Below are experts of layer 4 (counted from 0) of a mixture-of-experts language model. Rows are named router (the router's row for the expert), gate (a neuron's input weights, with its number), up (a neuron's input weights, with its number), down (a neuron's output weights, with its number) and show model dimensions 0-191. Each number is 500 + 50 x the weight over its row's rms, rounded and kept within 0 to 999. Numbers have three digits each.
Before each expert's rows: a language model's description of what the expert responds to. This comes from a sample of Wikipedia text that the model never trained on.

# expert 62
Description: Pieces after initials. Word pieces right after a capital initial, such as U.S., U-de-id, U-gli-ness, and names like Edward plus National, Historic, Register.
router:480441501519557524523526555473534529468466471545427546535494479601614526452464525533523495528514496479477530602492483488443589501607502447551491455517494483514606394437558533472474505545454523472533448390490489431500577480530532466436501595424443449479571555515471530537474459448442457455515560476525518542415391478561447519489542633532509601457479506479436472591507599528448468493570564438491463426450535544494417503537442622590468486489481559535467552490508517526436489468430544513587559563562434571530476470477566482546489447432504446588497466579497494493481592552434492466
gate2:387501414519540543516518573465502493470488431571462563556413556569535562478526521545470447537501548530386543459562568440552571463465447547528521500485603477541445580444469515415462509519474447574553600533504602565594493481487465492494513437425526471500614498626569478495559543521532475568437468461422548405457451579506494549480468470562624509394509431516490496515489510441532434472491532458529431464579460421587487558455514566537518516492455554518454555525492549536476487421516444489448451494579503578466444509490548387480497501472490485459490506590485545532457513480460487502
up2:503520592502550481525473463411416478473523502572485475455510492506525568486448509455451536532504510480531404441466559493532456508478502448558524559469501626509570494432459493412512515457452599496523488412528457519565524489517529562538590527568463551510456515507514535486529537435483510582463600491503487495544525485511488482447546498420396484545512589471567500446497491599470457524496527434565443496485499501460507471357499614503538448592535607442488533453517461610390431486368534509509538534520530545566646511439423497491577506558522466475428495519465534438411433488478491586
down2:437547378477484509470462458443471405555501471559469619513517464524425535519468428453501494495514451489441594497570453465507476509461572447346432425615438517488471516509420539558532480527578421486494491501525517515550429471538529493472433504598490472480514506434460517470505444522404480453443543492466464455517452520455517568465484446479498490491599484596475588524441543529458560437518467502470480432567549516474422459504520439510626434541602454437426562465496518402577532527567546538514535552498473512473448513477539582544467558515611474463473469424548456483521523561498610487

# expert 40
Description: Place names, abbreviation periods. Periods ending abbreviations like D.C. and Co., plus place-name tokens such as Washington, New York, Pennsylvania.
router:524430509482496612546519517461530528462506447496463547536437498578605538494455476532495400497504455443467471492534539532470650433584406401518457498554448505497572442514563441527449549531496610508542465485518562448527573505470490478537423529497509491491526586509434570495452521501464472484549479401482531538397454502572446495486507589535557566466473548519453434512495563563512539401565526364500499570490535458505502576516481506614558508471487507572529574535451580474438523464403515497558471483553471531505404418489591421558447461500503438561546424559517452545475553516508446497
gate8:454401411515418618561467541583563531393512534479414653466535599502547527472498485443507446481543546570483504477445589486455529483449464517442502424525446481466432470545510540522495554468395513546546518510590560443536497468492461451490496515464477425489564427474520493530469416505504515470520510450480463496436478534479478528522495588529452551516412495526560532504496463460519439468564574481545453540571417347462467485385382434550475540527533519458449485511497489513496536442389546470562448456544498435450552506475466571558558484501532513469419567465457576504516477543537418520
up8:457557429595568512528463602513507472515536561464502424559538600468508560457486572468509559502490562601532522443505537422522385546467605552476552517542565492541573480428456679456451579469388499488506381460435560504420544484463527442532418406372483489445574442552488426487497425498537549487494446529492468396466513443499443527486481441538497533436505490476533395534487518489512635493544467574480509502547531494502601544475597450481500528553530495498503526519480500514512496419550544484501466512520508492503493608477476495432456454460463517518538523519451516520485523507457490549
down8:432436465472376491522495572547536529592469592496496494594410462562464572468453452469560494469555477479455574492567481481579519522545574558476505546470493488453525488397532504521481488424572524521460517465480600463499539568472473446516533550465489505428550605565411542489487510563529512511458624483553443551524493479563519389522396562565526559473532527485469439550580490496533514507606550464487438459501477451548496529568477529563469477466530500483572562475475511548448414486541527472562572434671446508502479413542517531386531439491514488459495549574465516486494503459562414518

# expert 13
Description: Infobox and list labels. Field labels and separators in structured lists and infoboxes, such as taxonomy Order:, Born, youth-career rows, slashes and parentheses.
router:462397486466538553513484483526526542421493466522467534503498510522509555431456479520523460507440521537487515545465593464466564525545446434559497449608462486548508345457562511424453514525478441520473463514473572445436564534408545483504497540484500500413521616541447551530505401544448516513564551473472525503475442533546491557490469574615503606440475612433393472552527558516439538452588549405602492525452580497517521541506510476609528533499467492588568504527450492469484532533503523458542551465574452536534455438596549469512431402515495423576482488548449497525550508517425421473
gate1:444531528524567562495556552561540585442486424562484455454439450474535527420459481496569461514423536459530563527425486477571549539543448488473501516494535457471512359508497510395536499549513501485476504535643521496455522422462543529501492511484517429415547531470503452491548519471496460536551437519525579563492459514588494605588429549402464489484579527446401464435534488474464540481547540492545505499499499519558497546510545509566484520505433397436472483494501394421332511573485542485568562492507483540463567471569540485664499525539592530520423460539493514567494465488489564490
up1:578556474490542463535529542458471471560525625453623550560462538565572461565470479531473470482455440475427584522522503552508495495551537499439537515528510517467471537574512501494523561428500490522502486388422491529447522608413427439411501516624551451450445468550491494490433532446538537505541523476449480622515521541473579489436522520386568488495511494528540531469489547518408491426406546497435507472562541442411438408478480504457491510518435545527473454511555601441519524448376593518468555546487436515548484524412467539450514477548534520538550545491586496582556494590536478488
down1:474479423457482416504443449592506444452478515405515411463518567476494500440614496498457383518522480491563378465550501534456477388418509537576550535501484521527591534569529556458376441501490609507506439444479533531591472500524502397421464424496481516540445413494423538452427498483554464444538547453504445541486484435492485471498534583507496530508528467507487506565662556491547557523467445579490531493484449428475538496450467551546554512442532552530638483486528519510542498479484402544548458440533519510543509431434536565557470490529450490555531451552493429510452543512561503496

# expert 42
Description: Clause-linking conjunctions. Conjunctions and connectives that start a new clause, usually after a comma: and, but, yet, though, when, while, because, however.
router:507462515491508536534511524476573593448498476491461586519471461545541563462452464521473441435491464488424447544495564490437557440591438476604417464558428490549571402386539514465514482529491518458528447505535539477462578517438559468460514591469512464548541515547422564526447455521434477455522517433491573510404398520569520577505553556560483564430500497468400455605552543554512503441629535462548449583443515479499495552556517576597543528551499499544517514496461512475472559513451538498512449466583441507529422456501542472530420392498455441552518410571529457536496581517440531548
gate1:562509502543479519497478426493478530417383478561495470497560490485385491473490535516519512579584462478394542476549460502474642532512509490494470476469485473557494490555421411489495442569573504495501471388514522479451532503501510490435526512536436396567420543585505538584510474527443477546462534462467513468516443560494476488475476579464450558536466455587471477528492511458592516500489525544481642326560587487467493479462401433582580466450494484565523521486463595440494510416496506457516571451490546468534451401457492549451466518461490489480539525509494576495526546614431542579
up1:499506520494414509538631480473476544512387452543473483559474481543489547475561481534509479537440543513481440453606505451431495496491509408508522567521461415385472506465471557562524508510469535460361551489449517458540528505476525491377473598458462494456514525389485463549548417489504405505511505449455502474533488504522453505534440406487512526541382534533515512487503536450482409460466486543420472487543589447489531508475526559493487438570427514466604522510589481519556555497575466476453528432542483489483464467465495543462517481397582424430441507512444571406355545421430479546
down1:537553529453450479464560508602562538453474578540589470509506472548512534467422484446483518480526445516512547441488485508463511536465510405436499552573422514414500405498504586524442534525385401477446556459440497506542523447408436472459515483559492438459453512422487430385547504520466495399468446439522497438418554505543600499540445530464575461521488560486553386514522503483512377504523520489461492541510441601494518480513525505395521513494503420533575586441550591472425465548533538489518445481482578483495468461491527415417427492547426540451404424570458512451494530523437509495

# expert 10
Description: Mid-word name fragments. Inner pieces of rare or foreign words and names, such as Dia-dem, l'en-f-ant, Tek-ken, tra-je-ctories.
router:577426540471495538520515523506539525482506484511439528581444477550540519488483473536467430522423505569479517571522573459464528484557428484552390528554507500547527406479510449480464493513468539491567503437410557458492546521538518436460483637442523481466561549476436578536436522511487427489569467439527548559429382399530503533462626494478514525405456548459467466581555517573497509466598605454569446489489539492475485541550464557568562468491467447531608565496481568461440580571498465511529499554543382556544435488453540472544423453446509470552549480534489546568437540592456528459
gate0:562491450508483515524609472448508496481465592449475428492452454585503470545506431605531469511506449541434566588533527447564475497483548488497527506510504498518517430654511485515474481628480468486585503459416466540534504495451526494450553549408526490556481562473483494494521491461533539552610558545474494523456516441508528542483502488552518537437375414521445464520568418575535444475504544484545551515506495570500458586557524517526624493401462497555600454456523512577463407544458528452526541519509506596459445526466523515565461417608530485533490539547545516640542554428582519496
up0:424483490474600449443431515529412462499546458452486581457550564485448526580493532383484471435460480533528504470510530569530487522554480552561545553431494446523418528522521547500499440518509588420458483520522525473443487467540438501554403457528574469462536477517478512478450507481540538520464565464504561486475518547447502447525525473546393496461559507446437365479474622514518702490491431609367493463519473506424444490565569415504443527465551531478409494516510550487544540472570485475533611477458528497512506413512518511518566574464495476470481481516571466534425592435492527500
down0:457484436478485497604499470543529509471525478499448557496504541420536502518516462468526410433563511518513501428503509604391522370461451507489377474455424518532560522551432524503596551464459512540459450363523430521501544459512467524443469547502498506611479455538436448515420462459446529576497447501466496518596488554433517470486495507458526418481469480523504559515419453519483540377474493434420439449499494545503450592539422490381497489533516454434519496459530510511478627458496445483509501550470514508454506496518411482428395527581584574471476439547452486452484456495477428378

# expert 16
Description: Apostrophe contractions, headings. Apostrophes and s in contractions like don't, can't, it's, often in song titles, plus heading equals signs and the.
router:460373441506573587470485554433576565461509452532438494499449464566549550484481484550480423473505523468465441541550534456498623419542428448570485545542436442563529459490603441522434534459437555454562450490515555459494563551462517408368477505486499445499549571508489567461497491512455467498478493460499523477441437483586481546428554589603526581407470503500437442541551612563528533427550554478532438502479508507462447535580498549556539574455585523623476524504443521490477525524459495557587535529495463501542496486481580429559468473454477474575474477584491553503457534458451469479
gate0:551491570489547479520438556423469448475560451533457459497528578454515557568438485511443428368605478582495524460447591490500675422599438509536473469498587552519421451483476457477435496500493513495466508445585410413521515584489558544507441500512459551506471452567499597558449517527444390517435441517451541489471429466560490528439540499534432519497452551606486484493595424552497481494419576528482471477552523480454577515521392504492483597450516452511505450455505480541501483529464488496545518495464485473502519432435469532556548497490428500493583482513444495560390470480435529448
up0:577466413501439549590507452511491479542613499515466564484526520588548440589507581502429490427528459570542540503529453428515519463560406511540423488526480441453388553428417569449407505435404420540398511474501472561522508473588472572502570562581611508446505449577493537471441584477462495484543415470532469473547476463478475479465565455479505508466390440495473450502455522532533576454460454505575450501503536529560494486525568478489536487489520487577465524431495492456421465582554611506452495522511465414468530551528507482495548510404415493497572465499548490407537531485534477560
down0:476506467475481490522561514557393497432444548482532516460499480561502399512562460493570447543462467531485509519523459490476504501505542511441524375532463471480494589569567442533580490551511468512481564485476407405442468391568547436520524491496497500529476445462521486491482486472492524522504504574528647528516594528521568506560466461435475481438484453478449552458429421355407509379537533528492478498505504480416584480415460465453457511477407522417507578535545509451515632589546520557441458513591515444482458493451579419514470495574460488514457437460499511495552374523525453523

# expert 59
Description: Plurals and taxonomy labels. Plural s endings, Binomi in Binomial name, and disaster words such as rain, fire, damage, police.
router:473467519481503553570467495492515508407485496521442577499548486465558582483422504525503430536435475503462446600481562549465559452550461486564483528551492454554545453474499503430397569435502482438558471463553502436479600566462552441437445520449462441521579594568466564483455443531448497430579533459477545436460466535592535523475591509533545573462536515490432486564535607536447488456592557424572482498504501454499433509542462524597568495509439522569536535504463519442454536556444470513572503507541483562572423393510602459582410455450545458575503505573529464480440560528457474561
gate0:525514479511516477530473469484524508492501491526473554466438468531505522491569528422509516684518581501500549546525612538572597488584476498499483552454493594503535458518550504393444502511491505512518494359517544557481606641607539538548496496477525485437549552559520513517589490437388470460479462476514515601456525474532558503471586563488558503455511533505458442508583562567589461546554644498537529617467500473464495465556494520532599473469459506483560467520476492440550554495502484374504453562505499514534520433603442463471492512484528494525602531554490542516475485541533512553
up0:510559497472502463589449559479440432513461492506499513446476490522489499427513461518433510708452575461488493371465580519578492472467508573515466433541548500482459484475489520497521552512525492440519545359454540496507439505572484537588497497562543535457448532517498572523472396543501496539568469517539481615540488620505486446496421563445585557554493541467486475530494476540379430582503469498553502531478554524435497421535522463465503463522450457579537508454577444568537402531518504486526453556496515475519527533536458590467494534547538434398468455592465493590446527522520517390
down0:509535557533516517562527508528495527491494429526525469537523462551540436477465549459518404530512400530458402524558496517565441554382446513515578517497516539500449502570466475457546539489498463483525482513461496526512520597463461423532460486520485572549431464427516513492512415513438463538409474498530448464485542478563437467424621634420401419396381574566549431552536424527397432512592567534505507525610563469440474507399547435562495527483520528468496431514533504480504527493501527557510472580526582445508530524453509537453496505473582530432585493439546586487532487495558438529

# expert 37
Description: Abstract nouns, role titles. Abstract or role nouns heading noun phrases after The or a period: advantage, research, design, coach, Director, However.
router:548445482471551562571472474478563533472531449546459590568502456599543570444501470546442464488449516533441457543530527499459547490591452436526470460569442488531547392501635466442452544506461549506541507441492582465423528620434527341440465526426508424453522575544397533470463434543453468451542534464508533486429469488529529505507524516541528552429498493480476521544550520536458511411573514460518429512495572425474447463475486478575529514647476554490517462523422613525530543535455580503511523497540421531565463446533594454571447498508486487550550514566485463512459578522521450504
gate0:519557493413520456600620616502551529508431547545539556527454499433459567529502503582500522384416482526476425542517505548567525488552467486531505390521575586527476480509480485563525495487465452405409413507495421443499508550410507455430452591524468492469507424504492533501494605505502471535516453430478543434445421440515576438413560536542573593506530491512469536529657564524480550493445518496534472447429540473579527509564534516502528503479523527526444457462474415490585493537425477541485516508584458483446533474548531409517443395513466489517554456499504460473417443498521457527
up0:578425549530412447438433450520509441497518505447489475468392435481427460634487535417517438518500446487551429480562526502505524472460536430491435514458461502480494489409539495502479481513528575579472532527666561388509497463603545617475490470452446525551505479529474568505515473482542438459556499478461517477552463482517474422407545508486478551469496561433539561552494429429444576472458551476562515521525481476513482491507496519525482429482627527543481549471509491614476530534453525509534501432492462396471498442603647519513513479519553502467614548529561501474550427519468482584
down0:508522457604480480384460542482422482506483513471535463466475620586573488528508447535445436573488557457442524391483572487499548490428497510597457558422425428490449589418397505510422424538541482454511485470500490470474482515539460577507497533507477559547518570574482574431466506502454473560573475498529483568535443450543532440564564446502474429576579550487482434526480454485538416639568492592503525410536487458544565504552587441505593517468477445490518514514459471478458411494472436433514451572452462519543501511504586439521499444491509454520532488612480531493566502416493487486

# expert 27
Description: Medals, certifications, names. Gold, Silver and Bronze in medal and music-certification tables, plus person-name surnames in sports tables and the conjunction and.
router:415446517486547523561479522528486575423535406512450548527503447560553564485411477602466430544479513489472456549521540485482549420544441440588448455558454459550593464440563563455434577454538532463528464415472529424481572538510511503518516572456449439484543573555447552477408463522422442486532552457464563484440461550576571554507510607572548562468466493493459491533528504544458518403548548424559480518435541476492455492552465562564565529457455542541491518495432520493477526543346498531499465497556449578540453483541573497533431418407480443537516433568537461524530531566437460515
gate0:416435589551494454445419489530573546500576500596496474516467458527481579497403504523466530470576513457485471467434382515463514483447528487549596482521449569533592457462568530501516514536534394393479487589533556507547534536520542554604568638458543423448491588521539580531478556591531440480579513470483464516529417500534597461505506548463637512553452512518489563565614553510503469483513497481474463538444467501484490511499431516521502443487541521446412432434508469415461501481522404506474502527464499492451495544511516531463474463459576495561541559504525475505490489533444395393
up0:599527473482476468522531583436450529534576484374473502489570483475513479566573499588491425478495520570447596378502470444566538467541410431493493524481563495520574443468364489398526424586510551422532552410551407526549432539500447460457457491541575496530490514400514461571436497413491526534424416572492535478481525405482617518483489536518446532439488488528483499520519494533511499512510439485501509540566488509458548453492534519513537535459515513543477532480515506497498494587554482483535598383496527487406512426491455489497434543557468501460478446532569575492483536528529659508
down0:368510439522457527471469527591492550533537440541498428391514404508472490517478533504465478393486477443436486569488658498438489528433447523474477492437410475446577513409516462525476478486493477572479512527553475415511469524514489499483513556511501523434451475453480624572533455398475540468561496532526539472473456466471530508523453483469442542552548529509494442573618519487500553550524531581456496507532490360568597590450451580539525460492507519528604604509585433511571472520564532571490518518530546515510472501474510520544489459499432611393506444572487439450457468510486455519

# expert 22
Description: Comparatives and infobox labels. Comparatives before than, such as higher, greater, other, and infobox field names or values like Website, www, Relatives.
router:469450456542571589519423501512542572448513468538439540549495465514581570431460469550524433469472486487498521574496577519380522414557467392563452433591478469589552402439573562476414542462502530487523516508519532369431589531461523477469432532431466426527533495526415570462472474563420493498549507474443527464392432493580465563478554582569578563436460497503460491559560516485528472467539559436518500523464526527465481517508497497598528465546493489507483520498451557516502570537469565481553486477544443529585381438468550480499448454516463434572569509514517434491456559528421449487
gate1:463461479469553491442579541418548482529656456496506521489545450509568579658478487530465493563524569446489491430460594546498559489482450435450416469506495537579474467510619417482442463474482542525477488542404470496545473503480598425438581560516525478482486548481516497463558498471490505515567422417580480517449518430496471447540529506525427462477472451502489497522538504493452534461508525468448491493458416539410395557447590562513626499503587508508339514558529561520498448490369450506475460543525419509527437464442495564469455474500499472555485477506435475560494549544505511495
up1:461433528470568612518366434530446465518478459456458508573482536504535441518552381587427527532571552514460507598483528486457527549561522554517555507538481518389475516499372466463554481528620461553443513449513523557554464459559502492551537461486483445481406430478510467487567476503522486393523503540483478522520529490486675520513430421588566500539533552513498434411427450534502441459474502452504504481532519574451508523528541433550550413431435573495510507538451498423510515495527574583481512609530528490526467471510528464524457533406483560483489507492571491547445469419538474575
down1:472484485492561543587491597467448547472414586552504515485456502446457528505481520518515360492470498600423543490501439417539591468465473455477494431504478533527467495482581561439488487530569562398489541493573527466567503593537474555527555481552539481516522560481559553466596465461430532537519497460548461585388486490533489401483500466479537530390500632395547416435502439490541485520543481522533372487429560492446490448491525526543510530526548504532490523567494508478438509471591474490429568541522580523579566470484403461432528512516425453528543451472525512530428440593473442522

# expert 28
Description: Word-internal fragments, table pipes. Middle pieces of ordinary words, such as over-th-rew, ham-st-ring, Di-oc-ese, plus table pipes and the preposition in.
router:529403517498579563589512523480535517400518489540463467482489512516484553504490526546467480450489439502448548577525501451502557418568466475551482535562451500517558406461539476529486468526491562432523514463497521468467548524504533434422451555462478488498590584537505555485389452570474543500552461458505524463430421423597442554477521484578512591491443501477398423532598551535474531413599571489539392496459588508441450618594518521551531510570501494553511542519457539446402580443475533520581472411506425588521441467449619484521508457441469468487546431547467474518474539510517491453
gate2:505443548474476548500507444492523638493547559545485527476513495470475486525541564457421487471461520535550526437609495581485500452538451493473510374501440428486485468517554453435488429528507473573553465486513517504606510576542481547493614452450457507455460588556597474470526533390446400554448478499483549531419440517568522551485567542510461471592460460410545580539523611508505537475491516433587526504442533522480513439607610502550462533531555487494481551535417487439439589452415483430504447497490514507451489532495548417517530508558465493513641532487461448514536462533405463511
up2:412537463480527595448524549443506495431525468498456424502464518517518538412486585584492514515554551530468453440577485583621501441446460517464561468471475566404527518572518459489492517578503465538457513495511513605471550468522566565519529518476594593516516487407520520568417591458524435533570474465536502499459537552550475511559534465552515478457531566449513454449607541535579558437516493470594505507597591522547428428467535501526511494500427486537509533487478451504538447576520485451501526509520380477462439653554524361508514494472456580502554529561591527455519502439471512481
down2:507509612537426551509498565480521544469455535550394473498490523522576422387559540533503495503570410495474497511551444521399379473500453414509457474557545501610548415523537494517501493528480468455600454496441460547571511478450529423419444467531502511488498476559532468523449522521525470502521517492476569560433442543521451461470536599535599354528501450570551566521580504399461485555466522478561496554511439509476516532533504479451400461476466525440469506439488561501460521572430409469508465382509607492467494530469436486493491517553535529539515562367436536522590527493524459487

# expert 57
Description: Dashes and clause links. Dashes between birth and death dates or name parts, line breaks in tables, and clause words like which, who, had, was.
router:500395532461558575491434534509548548430494470553461553578488424530534552520423517542476417509445522471451485461482585430421588449537473418506466503580418499558556457489560500464473509485512522516494438464451520427439580518481575444447422564443484485539537584582440572513483502542427451484539555463504573468452454512588440555541481519499523578404509520463427441563539572512452469401569551446544449565459549414483528560464532510572558498512480518578560538492476526474437577544388473519563523520518530523557411472531618480546437427464549445532487536559487447510490571547464488482
gate8:540420543468485541566565506501589562494530506519435507543521480599483600533472512640502464511466502432397505491491526617511489500466467489446432518524490467463585512525523505561511486329555487483499443548412505503570514550531554503459435673467460466492491500567447534529535471559448491409507531515450462520554536471555525628489545469541462522481520473462435460517419459531600550461600599498544570424487500442550546479549501597513538519528615543557488514413447529517496492469448539431501493513561468520435494468494545490588485511495427492484558519543571459465501514517596501499
up8:596450478530446598513534370548560528530521570513500492515538494503585584465631477564527483520426508410486441482549524512461507444594418463551510530525488537510439461471572429574490550455480540546494501563400500446529527537440472469340554548453475436550529478447493485463425393518531337567459561463546542505455424492561425504550515509526500512454492533520568469519542571450541480540496479468530499491498533535561452463513395483515541503442535483547558526485539426493553534520569480561547506466539472409551497418458551479462481534442474479576576492528539475394448465514509440443
down8:567537530543433480449492526567498488514487522496525510577477571465475571611583520465545567457586543538530541466571511439573544452489505516508566501529552433514576438572479551486430468550458478537412482563547397530494534507420517596493484500475496372452476490578556530557477480442539602488580459487508472434424482485383461501427456501501505496451467472440606528507563446483518546502524412497411458496570438496503514460500466494508494493588516463480563454508419439595550537570484494554470554464443407573568520481535464511442528605494578608527436503454481585457545468447449443471

# expert 58
Description: Leading verbs, table line breaks. Forms of lead, like leading, led, lead, often in award citations; also line breaks ending table rows and he/she.
router:550456499461545591494464526476576534482484485508468567520529455538480518507442530527506436543464510429438455612567566469394517433567464405575470470568414448604559418463582515486446525467501521507473487438503517469446576552459596454466506566474534479525566552561470516490460394556453476486543529439527532494434440444579473495537526509543495568444522517424483419568562524530508458386559560466555422500452509399426499560498532531595541512512475555560507516474409511454435549587487524479514473508528517440528425469546576469582489472433514441556547512573555413493545553548420458545
gate1:482522509468501558437510473471559531528514408452478501431522534476586439486410515560579466452440503449456450570446472476395472504502471391517525469549479485509506515422447419427474547466481529508470444495493525424528434524494580507493521379532550436401446551493521496614544476432405570462519477599602561505445493463524480531517590496579530534468534563505478448481481481480503540436542495545454512573377465501540548497521521451509586571489516526516487497413542442475476475500556511432428502472449442593402510418546504397601480489450447523541569502480572580579515428423531478471
up1:468505537397441467500490591562493530524479517518521464524520520435419511519496551470506512485484417540370550492403478495414509504532462509541529517531487467553408480514480581492538424472460442468487551495590596467597450547491436427385388533511569472472472513455469442483397482526431540463420480476546480671446419514575489517517571433586472490458434475460501503532519451509487524532511440486518489498528512562536499477448409548460533564492573530462501557459582502519565517459510477503500562456560479570413520504497540512476531406628486468482561505504623483514531475372520538539
down1:522588426481505458546462428361514447406423451522432573521530567518437547520546478488427443496501498509515525529577439416478547487552441470417510389504497458567707502518408448482531484472530573515541455537524409470414466576472457454486411525504420476490434462459556492461516467479476559466492496483569476543519439472540552503511480511448453486464512464541550455486530479610514529462477453545446507597439537534460476396492482510520421625507555471491542523456555491451547495533446475568530521504476535452446446513583474478526430419479517571533476513411497497525547442536538577469

# expert 54
Description: Pronoun it/this, possessive continuations. Pronouns it, this, its, My, and word starts right after his/her (aunt, ailing, term), plus table pipes.
router:555400486514520560510524527587545549427523484594523516559513470528526544479502460544498417486487544533484458526530565451425507461572428489581472488550400479530536445447586480510482481503509543490534429506524513477535584588495521407471526596476441494504504543541445514502477457563418442505576544426475527503469420553572487541523515534529525574460498539482402440579516554551498515411538554446590454515435529484423476536592472532584568498503512522619524528501396570476477585566471533507595490467499462589491433456539622403540482489460489394547458466539440483553451530557439441552
gate0:438505423523571486438562566487521524505453465559464534560464502497404544502517398536560469500513485424521519539423398449438532443557483472503543521529433403466599516515501540475509546540459467476508465470499552514495528558427563402481564533525497539433444467511523450514564447407504548455469450569495530537550454544477500384496447424499501554498507447611442385495439495573504547518529533527581526461500538385523503502518443485533523468476398446469422548495465578447602437599481397517503553579608501575488432444457535459532512500500500475514472466573515459587482544541542603544
up0:393438427486475437468468483563528579494417556541416563539512506505482495536525525620497519549445456534473543456446529545469477512471514462496478544510417488579428464460457514523504603590528531525596521451431452420431510510573431396479496437410549429490565505454484553512505573512517406423448593477579604506451459519480473450447413487464549544494509548411446484474507565542504503510467500518442471521489549552492447516484504457456527563519471524494555534532505432451473467563497471504528423476374537484536516514479409557544523558392561431357484613471523443482510498558477525542
down0:516529506540469524585478500488518443488560500490479565556434501487577560510472438489419574402349564507522565393518435439471535507544474477494450555544548515453524556492513467460502544498535474463412442575505455515498531396492412498543538558455468476447481571599476524536486472575596463491431585478419475549485567490527483576441489445496565578457588477519412563482583492437564522508478464602423519524427517561449523531425573531447606573491412458597577482519487514598435547572464536567562455428477510482495506557459483539478510538481493491463495539571466540461553491505518494463

# expert 45
Description: Preposition of. The preposition of and other linking words after a noun, especially in building and place descriptions, such as Arch of, built of, from, with.
router:529440500461547522481481449475540573421512478542449534572477475567518562453416463579528426500478491492462489499511581505466555478565473429553483505577444487488576393391588491517389536509489588526491451473517627454522554560457548436469450552458410473494576556560427544466451455562467419510575537463503586521404415462567495531520534515576533577443447517463456495542590530560488538412557553449549439498456545446518469538530552530592545504473432503564515568506474575493456581547444544531527490483535479517531418524481527469556450467450512426527495473569495465543444594546421517531
gate1:536498567432542463512436470507559549530510466473472496502490489462515533476449414471434501507445525567456456494613479500527489500518479509509472372510507452486476450451515458517519490513427518483517447449448464507477509489496445510494517513509402553531562458477516452407512487470446602421477511469542449453448497411532470571550474415479458554442492484554494522609443465456565635514566470576528469529496453435467427474518554656519518455453483527465501543507530431532537544523555426537582529492542471463439421510681541473587534420486458449465401482507442470573633537622497516457
up1:499483502506522562460537480490503560531529538421473546384551515502520523569494596560510470421443581543548500517534520550487468512564479519519470523480508486556537542549521501426606419437519462491572440561559434523499542452469531482512476441485524520495513517415655512434539522486434546551473497422533466432523518469506449510456451503456553440503489480411450511470487418537440505465462443468441570574549522561476506449439417476500507597523458483555451509459497453535373571441486503595395653481549545523467508452587529504407489474551563516514441504568558467468444431448379408498
down1:555614669448474482453500473384478518487534500521558480449522507546367604460521508423529538524448390483453557534513523476445493545518483487485473553480458467566516532609435530549505522470442478474467463365460531495568509546546439565426516479525469491568461481518462535573424466602498449501480487491521482460439582526541424511495541516508453532564443580504515564486437470395539494419396501499463548396481487455509484527498511450408503544570448583504502499498505474449499492641500481516455516524469611506503545514469536534439548469515519508460539583509529469438513604520496406507

# expert 4
Description: Table cells, short function words. Short items in tables and infoboxes, such as months, Win/Loss results, score digits and m., plus prepositions after was/is, like at, of.
router:493457431474559589442508568495528514424558500521474515472457466572576561487408531546465461498463506483450456536525533499480543480567493431529460529544418469511560455444554490494473527475456526529504505484524565491569563538480510424418497545529454461464525555531452556539525520565503551491560595393496513489471458420589505609520560553543566589500525552426400502592532561530479542426536591422510499560462545443558448592588580596598570528482542535586593509531509508413551547508441469502501530502536450512474450489438522440574478459453471383579517515568492413537492556544438486502
gate0:516534499504502491478545547463405538542561466451498519478580535500484559409564472496488484460499426497431496420578519435501554461530489531445460446476474489528504501470513558571504437455492562452560552401518402479558526568462502487429534515428503442474502530476462605528396465534489506464492442493454532461492503553538537475422538623505531518454531426513456528474562582570463419420452535470513498560395623421492483624560472541504387427477553516448518572515531593422394488529493440526595487506485448506477523438492553479516526509420508495372523529585482547472423489487598501538
up0:499503460567408450587434426425499577600500594509524435467591498541505542476499489544546480517472426477521491433430500564451442507524423436476478506451588463507508524559585466455553529481499522420439581567580496453506335461385500467536449577462437483541482511438481475405529441462478540479485599431400567500467541483492514509550477490421513496440454484455434489500533532429492471487482519431595473519419500447445439519497519548472519500628425430479521495522528533476421514497386489524474462492606536490526568508466485506550517467420472434502569531565529429521502552473464459515
down0:503611468430498491547533595455484500514479469456575559513441489560465560509488506481582535497464627500582518513485464422491539496531530480514492563471510554490429498442429518453497490526545478524511557472563486491442517506457477538430509421432492451599534469549447624524560508482447535438497491451533519576396469490558484440379531480498555496576436468537419479551512551565529573576481516583536435523472474466511447434498536572540387475532416455536529516543471518579375517593555454497467430516433467520522490388519483501439559617472482395520525509417564476519418515540564530513

# expert 38
Description: Headings and score fragments. Paragraph line breaks after headings, the after prepositions, and fragments in sports tables such as win-loss scores, percentages and initials.
router:525419565488608615528479508478468510447502463559475513563502480529517548416425498549466458480519410444438483540579568468478580492573474479583462454546409461517573442483520517546434517471479575495559488459479524455498596541471538394461449603453474395462532597517448618490485448467451427474551515444506558509395394475567511557588500559503492586425508512503479513541530572562452477419576501397528478567468514511451473529597487555536472490550487534529504537498465542497502583525474463474539541517520471521556434487510561409574461515483512431578534477575482475499469553506423435535
gate0:590426496464524496497393547520527436503416538521458508580559455559471473586554458584451496544596521465503476449551482455445511500521512514489567549511394547513561495439509477541478477456540549489429556531436492494459480528515399508508520503500476509453506613447585521570481490555443514465471507403515581415420463452524521488448575510465522594510414476477504515486577473581493403484485416531447541542409514473500479412533504606506481573514536497534490493457476490497415547547468465486602580411499474485546498452584528542534488448439390459483567385550511503457449500401413412526
up0:564514536563384484574483425473495559450561458540485543536521490541450477555602541398503441458435511480498443542425552511507470517498410507575526526519451551476529459432431624519529520549478508475489536586487519445450534430582476468530489602560541491554518519579462454483483522516489521490437420472462482558576479566494546571414482504548607503577614503441521501519465534471565548528526438408582474541466497458456573501442581471474502512439484514494525546396410540451534495500515515532460364601449474523451485470470560476494584499488504443511425592464511514525480533498522565373
down0:522459461538462447489487537477457469553533543570497525536491565564558513457468419533609545518522550505642478483527436483425461560534507453435488418491420494532546363512573479479390532553525505507573480457463473542539593473491483418517489550497396548478457432473490551498397551614601415508512560466487504491509533568602518567451501538485426445450474509424542529482466577441528435512535385538427490554531472471481461483540466479504478504504580492429517394530485479427411485548491445501463469488582481461426450477548543563486438421427508544531502488516572442510497426490413479504